From a checkpoint of a small mixture-of-experts model trained on Wikipedia.
Size: 14 layers, width 160, vocabulary 8192, 31.3M parameters.
Experts: 16 experts in each of 14 layers, 256 SwiGLU neurons an expert, 1 pick a token, a softmax router.
Training: 727M tokens, 5547 steps.
Below are experts of layer 8 (counted from 0) of a mixture-of-experts language model. Rows are named router (the router's row for the expert), gate (a neuron's input weights, with its number), up (a neuron's input weights, with its number) and show model dimensions 0-159. Each number is 500 + 50 x the weight over its row's rms, rounded and kept within 0 to 999. Numbers have three digits each.
After each expert's rows: a language model's description of what the expert responds to. This comes from a sample of Wikipedia text that the model never trained on.

# expert 15
router:482474585445497463491533429530457438496521473504544489528619572483508571579464473537467488474380535553527509534410535440527371531555431606555405498513560512522535482475525543550499585408522462548406509584547550584501533484558467462464520492447527494444464513530508506471456531426502555438470556447544522512486435470500510572476519506559478499489571400458492485490479536464563499557537530561459561386456548457484454448572559490364472484463543528396513530463537393469474451420484463
gate0:570527535551480540511490573478444467434533499456493525529531503522483476581495533514546414525535478508533585513472493451513442500574474542532545523436479460538462426540567456445603446569437504546557531452608539527484492491418625550489476478517489503495463492479477486458559551454481459501539524439551536388454455384468512491491573406542431545531574436476489574530479479536502413490502424527435400479485441560512481435509447597439440467400475502402442476579537545631513508560441576
up0:463448537556448531442463486415426432478528556587503527490483562578427554517483549470553519540521445607567540517483520482593470578470501598571425568507557424596467521582477454486575578544518520474450493450556561501515443513462475463544479516548502557558510524556510472503504516520478534516525493441528480408381520485602491504476513482463434562545507515567488518472518419542465458447525459572478424534502476579445389541425461586551492420355424533450504437462469450464498509487443471
gate1:434551462476532473474485432523514585540521579452480476476561575613499496513515542428516482434374526415587563616465450470566508432501417538389471552508495543453463453524561477547476526482583496605575482630474483541497436511567508461526460469462552513453535526460607521517476510515475464503469534489630489432460502457522538491501543521520489497441490477480505449441496552508493519487522509512536555580465431475511464446455471369547612452508443469414555553544416449501438487438476525
up1:528532495535467446489549483400542533533451469547571579540547484448515472458481498578544478566589375575457513356483623476468503502560491588590413451541465431443525498498529521561470556548519410401527573444516492466506558546501515538480472509527413411526513520469502529503533499422416509581568531600460483476543511432457450492576511458499466460496481508433458455533480487532557485595512457579469500457488553492526467600538496501464447492549598502477455399490474496462559489525494393
gate2:444469522461468491440550466504485578503523379517410513471622492478475537514437563510498526465491543412487431465559487488442443501531497473489452411551484558474501461470483523502489524432524473511514395517543578579521440521627512492484509510489596469519506422487603462450524550394531509562558456366634479484464514485472475541534472512472497608551486519511442516533488494514530521492446535496484513430544478409518471537557570442478477623558442608477505594507517494491355481508531549
up2:397502495517489461495444502436534544526471387543386478559622465481560472440501639441459498514492493389457427451568473542461470512538523473487484484526504513469511458516505568494456496457523534452530415469497476530487389546609464524427499503481523448535487381514666510466512556461500487581532532421504508517558570535465475483494444517459498614598514565515499446581526461536489488477443521549487527472573441477518492562520517492480468562554420523533503611531556508495378528525547507
What it handles: Closing punctuation, phrase ends. Closing parentheses and quotes, the word there in "there were", and nouns ending a phrase such as album, States, Germany, alone.

# expert 6
router:505501435514528534543463427526535473504519404469469480547500521478508552536439476488569496520553548594514454497523576501415475496476399541518466469551501532492610419444466568531558485493484424543511525593484592579528500485541468522499497543492495507511445418441549495570492536498472510517323483495613399457438473576550476627454527451569440517522510500423492517457522499510477520550380469469498472503572560472475474408418437473482479511381581596479506541551522441459550481486471430
gate0:410585492475488449551480496564492512534466425430456410472514519448505515498384566479511470564465453502445527529513465509374469408488446498583543513537483551537466500466569604480450580544471435446446556501536501492502540581552539562526415479504481472433552533496444432386495557489417435527511514577482386513502537518539479566490561507453504432533478575502462487597565457488491566516512526489604509505525417503485659595487543536516462485468491426443468553533468461508556581549502486
up0:500401454491485509473482529508428531461548537482591494480510488487480417483497456539386545459512542498400406412480425554463410417535482506532514541501490470485461569513535518496457521493511477483585471525533533533404489482513490548477421509424470462550497450466570534573518536568643457530546508547576500480524440591536580400529504517588479507472539488490488497483422534503459355522431471563509478526464512532500484469461455534520406585572409535452495473484443512579557443537656464
gate1:427371530561555477563435474528588453460489510491557500473496576422491485466387534465553468527496580545500493478508458541447471482471458446553484600579440474422513532428546508447567550493510425496487587458515460447467489519499474454547472525525431539562474401514417482499437509584583447513414494520564530459540374520519530553490483469493489512546481456455512518423486486426511587588583558573556457507519490535543380504463504560537494421401523619527494525550426519457482530473509544
up1:545528527452519494491518578558506485475506418453509479520525409493485501479505494572497548566409514533494454471505416476451481521488477513567490579503420503453565522432424461486483558453582547572402577462422502556535398501579419543449512459548445428575559547606461563560579460324521483446520586484561449403509525509497568568454476526564533470462506533441503496533428494464452571517537488496542426457473503474500495456413501494567451498483514537512614566486467588510553495560474531
gate2:535488461391480517511523547568524485459479466554539493461567429467538461477540489447455517533480484533517469543581528535567492541503516536430487408510468517585511547484488614466492420473502572533428564411474623454446577574491571495498414503533468478411527547463553487463467591442546491507484570467453471466463576504525568536586494497480453442590521566436451487567521565481429436555540510479584504431411429449533473542392441464551477507405525524467517538581487528490549515378456446
up2:505603570434466454468546507457568482579523408543527490486479619485423470532498475440423458626562498489455559517415472502574564427583501501448483470428457472474477479533474436453583470475501579477547442450444396407458496502488489502513488487487436482426478572462484565420566386524477498452538478485507565536535589453427566470468494493523490521470534491511473509531524562480572551536587526485536519424488475524505502481509566550499612525456518604438453536478449557480541618543526411
What it handles: Word-initial fragments. Early sub-word pieces of longer, often technical words, as in comp, qu, int-rac-ranial, hyp-og-onadotropic, mis-leading.

# expert 2
router:529441529451431513506533428586512477544389468491523473521520581508575539544402466457505546538455473515476505499534450494526482552529455542517433428487556483502581395501418511539532625423490490560456579525623422543533514497535573424422521522480454570453447444569522479476552573520523529446432554453537466591472570501509583480518566497538482526478580517451509455534537499547539510513486519458518548368481632460512517527461493526405465513508537561423521581453481465424481404449516478
gate0:535459457498551503559497565502467464481537476580600449540563541584423495485495511436489515438476560563498513461489474518474501488510466530469519522440555574487418450561479522416470511443523442474442426436420488493465537493572576454413591575449462514532431488529479519497536366602576481456455465424439617564495479495464581614479503472488411480424502560563517511512571594464556465498466550499474490418611518608498524438491494393532475532475535524537501505537540452510539565519439490
up0:539581536486490451529511576569504481551603466615541464484582472433487426516428551503423487551397490523442479467471471497444492457513437552531508558487495613575450503511461495549446458561553490465551506433424493492422526538478517557475541532555558458477489553531449590538448517541543423425411508392493562614489481541619482487482490498467495519464531563559496510468592553479492484449562472402400499563565530478467476418426509412518481525521482471584512473493456470550450401474468522
gate1:552469412611489499549483477542566452476568427511651532587522533501429536461533510453500497525494490454443413508527555477523530480557519481495560492460501466520343440466426513507555484533510513465507537488403452523424416544517617512517532437543461429502398438451552524555462606535530514495483536603474467439462510455509523448465507404573447556455482526526535486502449540508488567515536556523568549600496489418462503515503470500438478504607462519457472535458489488440445491589526385
up1:452471471484497458569484445556548489444527523434532527519495502504500520404496402462518572567566514503376508512504578485517471487398496492501587443540518465554438488566489544490528539525497526449470541539492444546511488516481503516526535459532443567403434406462496457582401584451473509555576501503550465466460491467516534427543566565464447625479532466496593602451480554456575535432506532667455476491494496419500468529446439541572437481495580490431503545520446429509409544575534473
gate2:498498500440491495536489545533447468479463509456436481525555518460449461519446528420445506502403437484613545459567573527503515593464465518501531537484506639397492429535492522499490452491590365595518536487586532424540509556550431567372403527514548511497511411452543415573523542528467489473471485551492519469598561476540471458460567539500546455447415473410570467532492591495423460479509532475499505448440445541516484525556517515404519478404514554501518527506545485460494477610479521
up2:529475505535524485499513568451612531490547571508500537572525536491462506532533485554457468523543539474498485498453480489494497396468464505362436456461488456540466550434397473489427469458466480413524493554430518477528564432388452518514538554515527508497447525433455608494537516426509598507567479485519522593426489547530506508461508524581467648561649479595506476443536463462594458504430579537485544504504492538456442489453488447587487550559510561368467475513439477506535427511474519
What it handles: Determiners, table pipes. Articles and possessives like the, The, its, their, his, plus pipe separators between table cells, often after a name.

# expert 8
router:524523494489461531502461475527495436498462516538462514446486484522541596596534480535476453458559488510525444480407474495452502515561525662575477504494459438550550488466545431568524553396482480455447529379581569445510547416486426415439467543561513450536503439503527488549540575443426535466458478571525388559524484506548509560466570485576456534501540492452431460580545481518546570515471465487519506413498550528496471516559530559376508512502484623401561513490530497424523448569475419
gate4:557504489504471500516527543470511441498516499520530500480489433521520413487490474565487593433457493477426426547487454486454473526538563473622668523540345465499455581428506459472561527570428502499590451513448563577444527446466485513433518450471565389487473583531552444562576438467507569494514424527522533425486526473536494489529506458560497506433392556500497502429514480571520524487524517477397468507461453527579597568570583521427469557473482482508449498542523501577491532528430443
up4:543554498457480541459475569539526476503527570435456582549521505520564505486538452476544589492503484554483504553458542414539424467457439501555511428574448642487528378482547518569533448498492548515517495509585525503511494476454505409404445487522578496507444414507462483446483548583546417540404490545531496422457602565515446426491468561549534435564570506459552482485493447452595403407448507540516435565549557439521482585497438507462499482576469492503482468518541550438515470398518551
gate5:612577508499629420500455440440429537544559499513434532500521526510525528545631480486549538540477536447543603572496445540515541520544392555587504488447410426476459525428409543559558444447446489541508429507426509502469513520504499516478464443408392481504516519430469501516530451456427467548614522533518478402475514458541429567530396502500468447485404531489477483489540448540498464430487443467532561546522581481525446520469542495516490461472568511471503488489443460599483422535511424
up5:420576474531546545586474549549505519540519536453400509548547470490509531453472393461466545500434606447582574562481527499500606518390531578607502527504470462507516476527458544539548486417440544569531440502459530484452511486521434503375440457532442423515547469470600504484437534509415492560473518510530534402559501491506519531544525476554596470438369553464447525557452562537588454489509481457471555527440568534522450416437525501568541484456500431523441489536481416524538498514513517
gate6:483481520427598465448495498496532473375484548509535425511445480508553563434467517448488523444539524569526432650495478461531522635562524476453476451462531576463527499561478475607433515504458428541469533508607555499439486551532456500521437579601502455464549438486454506545521498556487551543499432414583467480447549537590448531480453511509540546504425486420427422402469577527449418528525455475558454407458471567519458527520478538489421490518481482522584512546502520583542494515516459
up6:590527488420565536535462463496553517421510594459498363468537511486460586497489552439577567455484481563540448567441429467473496526533517579579495514490492428485540601512496459482468550466512435540471443559517491510567452478520454480496491616521534504528508424485424514615451471524536472533548474504478464474518489414512549570498474471491565579454497513412397425508440478493359577505463491513569445431508406585526528566469492494503366562455470582473492533561503487577509504529512511
What it handles: Sentence ends, indefinite articles. Sentence-final periods, the articles a, an and A, and the equals signs of section headings like ===Religion===.

# expert 14
router:523452421487556556525494448545470520451475475437495434472520490606516459583402455439481469530565535577482445445530532505504467535544406497516485415614543552538548481480500579522504462380506482458508590561585553473517524406500468515504505556525493520550499482443584574560457481544421568535497502454532518500541426489559626478483506453587460570468555502489566457468534444475481559469489527450549478389473556441448504480524594563446560498455539534406467492455459390532547409493539451
gate0:473353426501574444485449385444444496566493560372455482504521551453555480568541535513492491519458621508505402473406506457489508562469530480486545513548486464403505576572488554477553542477550442460475491492513514503449445432483456477446494592437565533547527548502553507438526520556564469570457421588469514609488525524509515474565523451452468503551574493507597475583607510480486504450468448552441508485591482473492453395489478544543507529542529474564462478588535473478512473490425435
up0:467419557434426449515507455519670429521586478520461546529569474502538506416528454518549515478533394523486510490555487360461482502474536488483575549488619533592495452499539460618523482529534617509472462500553508465518548626458508457478416463513411534498455472483509510450580486422490455444537431454508509513513438485510479548557511497489544466505419507499441579405468554501492509477498497458527510517471507495438495506567447572551532516523480540442453514552495458481626439562385455
gate1:563526459548379538542528533510543465481479551427517509520424477525412493473606468372508473575533468548539436468502483461519587442497545443443517521482584456500496475469575615557497511488468480474493552371495520587483504520471565484521463456571487482442399551482512435632526513578448577540505538492591554516477496455489519474448507493557444517519507418529502490441499500572433522556568457498583462395537390536496454567483465449582507420430511451506524463540537465455564538464557493
up1:445464437511526506561514438457483516509464536507507518574524468519588514602531481505529528513385544445488479534557563516530630550425489502414528555475561466489471542409483480465464477511511519568434411512469529611418398498547546509390558582494550492530463528506515484501463539520494477480570515492493516462532521467547581476511548443383464488525470586524530498553448459472610442458410486419416560507473482455459626573453534455533513613467499434464475462443532588490517440520418495
gate2:580541565537511465510443666509470466563509507448437562563464432457352512491506421506585487502530549448437421496542432475458507463440607546447528555497433491476473510437451421526516466501519483516510485546500527536565494517575432449452442484472448522510552490484431472538495460519420428474529456507557450505544485538555564563492477481600449501508536455464511552417554589518473561454508437446568558534415499512581566492453582493425511394549450557529467584407530521562533516517523508
up2:469470486473510463421549381586525515485481446567608501439488558584589484582414582488415488567477508495578468472468546491555507541555422483595421483519538440469473526504505559566538512476457442448503487414538464477479437447482533561480559585531507484436491563484515507411537540522516502510553530466401585480530455463566478499496525511406548495470500443517432497530477477542625481457471482544421443464501483555468460487542420502521489648461608447426507416583553456480490495493525503
What it handles: Foreign name pieces. Pieces inside non-English proper names, especially German, Slavic and French places, clubs and people, such as sl, sch, berg, č.

# expert 5
router:418475530434455539497490428494495446555524469507483463461556505625475568561489479544492562444466593512516467502514500486532444574493468554541406463461476424465516475512444439571477616404533392541469517568582459497434585523458578458368534453534519510512445461493519490547497485480430505438520497437587459556556551564506515553575574494601492513484456504470550504541549483484493471523414462484521535477429614587521483442539507584478433513459504524370511507497508461464512439431521404
gate0:428478429521444594529499434585468503442540427450465453489448493474439512426525604502523429466461547521514474468496578501455492555564528455518489578475545555476438540458598461445539411516513516528474598564475516509463470574513526533578549520437598469452444508388540532474430519447564448566533483608443458558496521498438520499471536535479429426571427494400491410530516578532436525511484503473454575412446488549493547545607519539442494451552469496536496518541471451552608459551502465
up0:569439533523519494494479433457564501513500566560485487506553462543569563511432465498488454493606477457499550564431498418517547501449514523509478510574584548467512560541532486474454562449495478436485418551516490515574561522554511569433482494440439466501574494562443529510591514532512511469505570438590591350541449532595526489460456421488445521403543530582547513545523502440586535451532422474453345430498546427572470525447501434492527542513492472518484453407471468421458451464472548
gate1:493535490478541535530538495559458602514471455432473419493537468510593495474485496527482544539627594437414542401535478371515496509563511478479405539584548533477435510488531502563559508489572530496432478544518514478475480472383426503480484472468517518406533468517433471443558483495459527475524454476417475492471427555525598480497526341435492490425519484570527552437562572481478600598504475469549488537526567546479503455493509497512483484496580465548534566397595449452537563493465445
up1:518515507536535451491473495533429535516503525559441515424498516395484575513641519491427486459542572508480543426518462405428431449438483519530412517612474430577499508476500541563548498539506452530479569437554543450488466495528467482527511468534515412525406526490510459516475476472506489542538464479459463488431456553596588419528559477427498441447532440482496564449524525536549397414482564443560539565572476540452629485471493413551641444463570506476574493593525481499482527484504491
gate2:454520573463465490552533564517383491500567506476453409465445506530520541493468597544346424421562542507557420518540501563458513446507506503463503522633484547499464371472474481533589551582461483460483504618488489494592507540480533424491487462470476485520477462541509583489456434421543521493569521586596531582434479444443468564535617520414483519450528502527486512458479477487491510540494523487546531541549504408497534484518499441535446467557540467568458455442485531513551453472493373
up2:529455521523488505378472436512479568572538450473395558553535381511506434449482591533427595473539493466498443517407497549556486430542479477544435524465495492426454512500483476534460466519564556508500438576566496617560427504515468482565538507479558487496514543543521511542457527492437555583504435545541510540571481444504525520495407469463513602470492502529491462522601440480526641489619542496523422523428476471490437554536417429534555489489383444486596519495533464498495567463458504
What it handles: Table separators and months. Pipe separators in tables (sports standings, election results, squads) and month names in dates, such as |, November, May.

# expert 11
router:493414499547383503588510411538504512531469508471524417491485460463563485616467523510452540517521524539510538442386471470517561526542459598528513499462518468437521498617543518513574562475503467526450547567512482469485606531418484455467548515449523520530466446529610399492356483508496576431480562513525478527560473480568533523482542492602444578473562482452519463483552534492545540530456524554492489460483444480418500496432496603432455551537460580437613547418514461531512424499434471
gate0:453395542580522463456562579474501517505439494429527515462429576418474472544458502499495433469457539456552484490519554412496518569569588436517459536485432483530624562493465471448586513546471560409527531521568534456539529527431414479540548488495474540461459434454482515583446558507474454483536476462458501471539572538473486460431493578504450547484539474620528526461459595594465567554453447531456518509456535428459539458559513535536550423546475489419604453351435507516500473496452483
up0:482523505487493536500573477502450497511476416556530507504492598487543557495542575519504553502521460501534513608490444513547496457549551565555539437547542562592429475513550551469495461505513444466408452478491514434531556468474474573538466504506567475616450544576558495496453389463521483387578461504514520539580521473425488411422490568560546452675567508445419544405457545513567548463492508522420514457462475482494399475512471417435496531495448526452429479514475440394516507474517568
gate1:504447454430459506517425435460448508539474600484420599573504492548579509509523499448520508529599471451536483408467524413483449544403524489537512452423559477516495469529438410438458575515580495478483464481533553458542470522531542476500558504436599497441527477407464453503488625429505449486519508465560526433504502509484552483556588493454577578402501475532476510504523548456566649494418464513574454616485493514482562444483532490479489527512490532449441494388497563442514575517502576
up1:606455509414512463538415461472458516446538474498503574548540516507542540404468502482451515582558461477587481536499511444476519473354498529419489459549540466523539455487450393427515482515617600548461561527537532425489533491454630475490552517540490545506479540446492483458537596440487421510473421430573558459505540433449484460433480447432529463456488518608442473536475539474497580520546443576518438520520514493568517555535594482514504494510486448510578479455454467413495562565578556
gate2:482537508473523509470447437480536568510414524525675447525527533510501466575523465467542523490554506549498433455460472470533458482509497484528452586373400473607461478518503536443489496526513509577430447508414538497468506584502454527419457437514484478583539420606588493346459495487494517494536535366507467438612620536478498480452525462476422509493486428450490494566482540489468471496470539517567405464458475535490514506500598500540613452508483521479526545501473499518550530527565533
up2:417503443506550471520520530505409480476540442518492422576516436451513570486476544523469532492450452476568530468420535575464419487411594524521519568436525588489514493496606511483444558491435537600503492493492513576553556504538518627485515546582467499467526528480446570436568575487419480503478478571491466443575437507424504438601395519575448457525470467477527449461479503425445535556456445451516512498534499482423471491402487467456457398524523517523533475515560540534558655440466494
What it handles: Given-name parts. Given names and their later pieces in personal names, often Slavic or other foreign ones, such as John, Nik|ita, Il|ya, Ste|ph|en.

# expert 9
router:521507530484556529518516396515478508454486446530562492462494443416486578571455520537550533402435542518575473552530526516441534558503493646611454466527502581517544443565515549503526574505524473485486557525532453569498520419498528489447577534473460494535420509467560454530466530595449500375515521497523431538471541464522445569496562425506440522420506485537419414520492414500560509564478486573493521415510575553467406535465516564398492522404474474448513522503413425431516388488477480
gate0:533444453494539526522507471524455615474469513488444585578513397487579484509499490517522418478480537541456402543405467524472573466533380559497451439496401620519431493424600454523490500566454502453451460453502504530525522498607484567478581547506488565488525492571429429566468458549482577460557590519505526472398470484508527584495566411490436470526551543525470545494470468535489536501455501465550482514488419542496441515452481464514395522557369532514456498533509461532566483520559594
up0:539459530511548500562517569424469541545467574458398495393469586561485452437474521447465493564447450551520475512479552522594491397574371494507492502502533510567482440535558572477574445459537467448501469538577489616489560422540533531469400563490474557511593482569503491511434493487495493456433481507447443496436413566493569482497496469457454507539545446442525535512520552547445413495500529563396476531457582516517535471616495481546525485491551445576493532507468536550476394436409506
gate1:478384564456553518459496445411521560528556438462608510502463531540514485476499554529599558515538536439445464468506559536554441484464624584444431493559500583480380490536536484504485444513432505540468455569506432395479511575509454519432448474571540507497563492503448539593514563520548411517457465455533467486516498544543492517460535513558553520559467427556373543517492552531572541483409508426557452477482432505495449513463476530500508478511505476429521566481451513584360451590502480
up1:498464505550553510548501488478442510566470533465534530555479500509482552429538477483507536514570441547614594569513431449418530533522549498481432480473448539610530525461453482422480467445538488507485542572444527475435516518559495527590514580529492480429483504445535448488465501379439522486511414472461583452528456553449536385547450396587569549443485480493490428497496480495377476486530559491441621568471467505453517530550505584488494411507504395558511513536462533487613425570575523
gate2:467522498494539492434508530536547513480507471520445449475481442494527582463537484429408550478425486509567511476515461517576560484507512551549537469486511458535475433516492526559471475524474454441452535536672574564478574484596467384467455458537618502510509545486490506563442464502449579442549519436499473459489558461519498454450508497470424465508491560450666468520466463503574558424640510448595528513364464532435473542515471608486527505436424485557472512468498557427475473513500541
up2:485511529533542511467462481479493479486537570478528457482525484483525556529392491505503502485488438548549526423554495526518552506572480495530584554577517591475452520429506513456593565504475493414566450581467457523525544563454474501566480503509495445478474535530556442483511489460405494519502497336542487371587613471486541612506453508394562532438536648450516464538452493448569451467496499454532588464402580575485459538437483467431548438454437493439526515502507569500417504548467482
What it handles: Heading marks, word endings. Equals signs of section headings, suffix pieces ending words such as -al, -ing, -ical, -red, and title words such as Film, TV, International.

# expert 0
router:407509551460442460542516457482506487527498511511434549447480540612521493544464491503514502475532560506502454564451539462474489540518442557553436429562458490513500427462509452487493551428457467579478561589522563502518561467485494479504565478566469498595499508523560488507415513545477515417543510433547434522476410473496559591472547514570427496492556566480439406530469525468581494573505442494559461370459587517473428486573472543339506452520526624432457493535478412422566525582475444
gate0:534590519512532509536562469459435533496489477468494417514584556565513481449506599504462559541532472465535572548482357458436492555518561408539569548532492484588524515532519429510535561471452491462508475446436562549399541544452444434507502502647574488558446561544517539525453400486480552488598519473509572534521472442414500530463455489593483482418479446499448511519405499428503562442368558432484489446498490494508512550491445540524392554478539460436532509481552503503549555515452465
up0:451523512448530560434488477502470403421451444511455516533523430508526547505539472439483531539525496392490508564453589378533539487527634542527518581605532519495522445590417544511511384507449518546503470543458412514352427477514536523491447506551451497464624361569502443494499499438534467604442527524502537521534498507454623499519544541518587428556464448540487475462479478509422432539431554510508518492520464521579507541475583491511499468503502494507510484556524545519511496434495453
gate1:523511510544426521441461525366429470454562554466574413541475418423489442554482464501478464471507478559470483571324573508541483498611477439484564581480513460550456607408512416504509462615548485503513501485581522506461436493475471482545478544469592524478486548550491465448496487425493461538539517558528478484511495431528508538435430553483551577490489503580523476360605534493493483496526569431525469474454508608490434516531474601465516474540492526455540459481546512544458517459551511
up1:405450390404527477447479626581482562412575422482509506518512472531587516542487533429471556560529538577558494459460482532469528566463545539533577444440477558475496495525524518469500534436542541531433419469611444526498455550450458443519467424444408551580629549563513448555370450467585533463481559521445465449529519488499446613502520431465535552536519462451555454434461483484519499483562503509485421510509515509508498456546521450546561464523489539519494475461421473429570505487514554
gate2:460504523621484465564429549486492432587466505518467531475502568516514580515527507519565508502450493458492508472470530539482480516526347419510466507508451442442502462532409518575514551632493452547480487520441566414507519542592501508474431548465497484452451522580564526583414658479489569518516498485576476564496560530426574449427542502430481451474495524535525443528416484580483479485456505472554453480508422482486565468525463484384487495561449516496415470466530549482523452544599397
up2:439550548555464541510489516523493438513472529418414523463453468562590573469655550456482420450412510509504493472489546475496536516505439483486433438542426451515484480581411500467540483603465480528517429576459528444503434525597560486510482456478505496454415513541609573558463569535423524527445450498537481504506493540479548425446530442515474405515502513520555488603458481536575509505504593499525496431562421515545441522572491487422527508579544568468391468433498590426564467521530473
What it handles: Measured quantities, units. Numerals, digits and unit or noun tokens right after a number, such as km, feet, 00, airplanes, points, and coordinate seconds.

# expert 12
router:555458516532491523501589449493480452478504455482430544493525491496515481539490524465526533479476519512508522461523454472453488537462502635569416445511493492511581476559460510530531677399520467478427515586645568511491521523404519385499559519467495529526456498475487499432428535485459581375472492447587484491491440506571568600456500485520451498461503534469446470510546494540434481529464495519546512467620610492484506543477509488362425450526493543408495587520447447455462455542544467
gate0:578523411472470476481523467495544535496420552629431473423564482490553554447457501321521478466483529476527472491568445374510421510498566542532546478470518538540522544446471443475483503605505462533504561436531535550471566481509543444547580478481484492490492492530507463412497567532436513525523409474481502533550436453523518622485491522486380469442539514542465576450529598487523490424423507578503395506483601492483611483486517570510503535444517542589442470451501450488493537437474523
up0:619541416494555488467564532434506516482414486504414340543491512540464538485468498449582562480532549503405475522576473385430371490581497487532537368520492528516495486524510557521472540550516411444529524472520521477484631578442520451588440434515381551494412514442517544501536505542453521489539547501471456465512492512472598559506563545498485470472513496500444489507508524504445498442515508537608434583501525558474534507476528493527519484538526494557439478457479471521511463413402578
gate1:429455497505478558503417553461460493491399463409556462534493449513432408490505502478449520490463541528566465457515515472588527467493514464530537458488490494497489561558574484722512539496552481564458451490546511510580548417413523437463443472503479550505540460463465469484421572445447517503599448587509464564567597447536496513460530506463555516406532458545544456441452498585445516465442458551587475554535545445605416580539554457459539543521449473484508526499450478565504552488456534
up1:585443599465489497612475571527455507489485577555489416529524416591453466520522536456405531524416393510460481440473474492492559561577536509458494465490407635528552483496506446573368506465511413468410487541526492497542538493440515383519428458508515455518536557499497430469520576455485498489471509564561546502569530441601527487537463496467499400500520552425537458461477541506419493589523567524562414513511538474542492401506586449480515543465550473477478594517503482510531522518472516
gate2:562497529536502556493524487508496476551511480526490411452476474521501398507492381602526529540489474555521415462428441551514439371483510498566461589448488444495480518518520503606489506507527431512415535459561490428497487469552406528570460495540582508418568518488467429434612553492654493437482445459425487547488539497539467479465507490562496523490520507500527552444591566545437509460428428488531559494563484563521531579436540441449499431544513492486517546513566478470601564441414428
up2:445524429494457500512395471507519460502531618508538593558488582422511464408492561527501507370449504524390471591452479469437465593513482449492518498590505502411510503575512418404475517450566559542475476516515541452480452526478508501601539455528461400497481518534487385530504535498498490446575491508535536424492430502563545484487569462493522509549578490529522506494431484476546448567561457523517591474416478519492498565474529563459464553474496627442449560616520475486451443504465581
What it handles: Small numbers, counts. Standalone digits and number words in sports tables and stats (0, 5, two, ten), plus list numbering and nationality words.

# expert 1
router:557449489478533467462473448538546486566406406546502487526445518563540530544504443413519523488463510596525466499468400514481521548536404484512516444479473478502530513500420546459560586520537434534452509606508562555485580396514414450398578518471514563463543504509559507466440545483475532484435478479543436552492563533552571585492551415632444575411473534484561493524536402517543477538505503537488498418495580464390523545525561527451524500433561553435539530428484431514438451473557506
gate0:547440508560585388482509478490561520476402456589485446536506412502480516437513547489457530503523538455459556519504502541557514502398473526569448516462572466542458424465539553475503549489451505527518541504477434540565510575567437443454500464504468500470586439414546410454506457495457483440423496526462554550482506535585478491503617434492459491579510512523562480555509526522481529500516550496467433535417514380468524487532541549393438478612543619427499455407523596554494590454488578
up0:455466705419508505493501484471583507504449439593365467529473482482563574483521508471430506553506497529516571519530499472507554459490474538565443438538565508490492404449515512564432484526468470539602486494450463561548512517564457500510479512524438546464535553448518523467538550482453409369431591431464477535502506580540395460440496485501527465578564443525475520576428506531522504548438511535495484547523434498502445541547523432516424471557549528400445514465586474521565491551449566
gate1:579509529479544529497525575588605571418456409545448447575476452565508469526470468488473524497471516474471520551535533510437536456434480514558560483473500517560463518478444479451556450510372492563467560530550515574629506386536510394538593531434518484510518547394510488508474488481607453494589468490497474596446483472411558471477538478629465499405504482455563476494561466442536528481534490523461530480577539504410558524489469452428503494579466493511539511424404450550498517575506517
up1:482530598504547523566425506566563517474516536451490526497495543484567441528535486541490471476524451570444538476428468473398404573468469573399463468487462410480508546434457492394543429455432509497470497523377581488520525481418478477526519514524574565504583533542557606407553460466534480570526497511464493515483471486425518571576476510492541469450578493535532483469588426349572520477497517494488450448507577524543516523453461538444486521541564435484516559518390486539617517566464472
gate2:555450555404505519495562433549556489493475398482367464511642415604516423485429425450603432486436434508532552480489455561447530486449622473436529443486463451488566431498426520547562563499431530500544533513518499504538500599475541518513605434502534447510552520499552553547493458381468511471503545478523525578562544516493526525506433468537504472517494472451447567448546451520536436467420583471510543472445468454483556516475480483504539511493515488508476569583532517408528512429581488
up2:542631485483483562597481495441506473433477487474536442499489547500545503512489544536534543528488469541490445534486554492524500561494533577585518481488542520483426494470482490494396421511482467480414435420555473359471514523572508525469485551429513452539485543408490388480415578553517454564426448571560471386430417449441478460562480509471539492525438604469482440442422540455522582512514433536560454517526518583557566465519513503539405568515533486505417474529462506497548531555465613
What it handles: Name-initial capital pieces. First capitalized word-piece of a proper name split into parts, often in sports tables, such as So|ares, Gu, Cas|anova, Sa|pporo.

# expert 4
router:574452492420426570485503428544575499526516451488442504505525497530464486577468453482494594438524504535469556503472472451470549550565439603467473488461526487513499444538484539510563535435489431565466560525521432525481500520513482441520548593523435529551416494433553491537479542449419533454458458494578464556375539491498593669447509499661483459502482484466568472418517490423470445507456506545447496401435585432489515505479511553376460474507502528437525505551461477415455478453506458
gate0:525564592474544530578480495537530442508426409436446485454502468578519520471521402485486598502492538507545459501577580477532455439519477464407554556529506531507471490475528497457589478491462507526465480500515399411548572554420469449525600487526505436582465531393534485520517528434557495519469550543493473495522458581590510595488519540517581563537502488508497494528478530436546432555451485472600517365422425456421491498609429510415482467483475457479450472546521480588601435506529477
up0:508581561564462487549490583551529510484595479499456558409472549477445469501489532438470510483474571462482484521590585561473472442482446457535529448426527535528467465537536554452529507475454529635475429418521424510460595496394523451498638480495519476542372467479505463495524457473453428485419492485519537518508454606482406527543546531603476519546474489479499491481426528491593479509472478561521537388504492471479554525560442555465649536421511433496516487508609505508484558474483522
gate1:481467557485532547435473519573594487471513421451507520544461506433578560476408451449427435478477489473424527429463477496508510550506485520478489540503491524451426448447495496519487518523496473485505597411605487575472484504569476457509490600383483561491493543487511528554470471550578561553474515464547519462450419449482499468436555387575567572537408447490527513440469574601565373491570454542466491551492535544504536468580559517435467505420569449505477639588508477534535511518516443
up1:505505421470471384562549519475483582421562565535405474464548525566438503575544507558547577554567518465526472558515525373509586527406513531514404528493516516529508433469508507496507518502506546530462485591455542422511511497478532586553463424524516458467460454594495468486488535401533472469512498504461518563497574504471554603486484579487515452372607484545468513481449510463464655402447521420531502494489564541461488513475507408497488535487489497565435413491522471431486567452462548
gate2:481436533620543524442485603509510488392588406519500514516499478545400471477503525516491527454401556451500460556575519488428450490541482508515531530489530575608471572532550535491504399539518461593531512506493565463413498536481578450495436502544500452547412531415440527546512505505459523391523452432584474485487405531436456486480533547491472475486547477525519500491539462488556598507537457468571518393413551482524512553464487530394456556522541523487446408482600468524538590497488591
up2:528480494480497511466450541387532422541430575532562440541538529466616467521503448403491530446491491386498557506451534485528450565423471432481405530444505521508471569501373457432576535494493551491574453485507437472430490496497472458487516495467517471529553461578516592451500429487540529556493512551501506420492559612550548510462467515544451449564517555468436548526541525535478518528458558532506480498433503578428594616507568494488532462414572410520554637487545424533504508460554473
What it handles: Line breaks, opening brackets. Line breaks, paragraph breaks and list dashes in structured lists, plus opening parentheses, brackets and quotation marks before inserted material.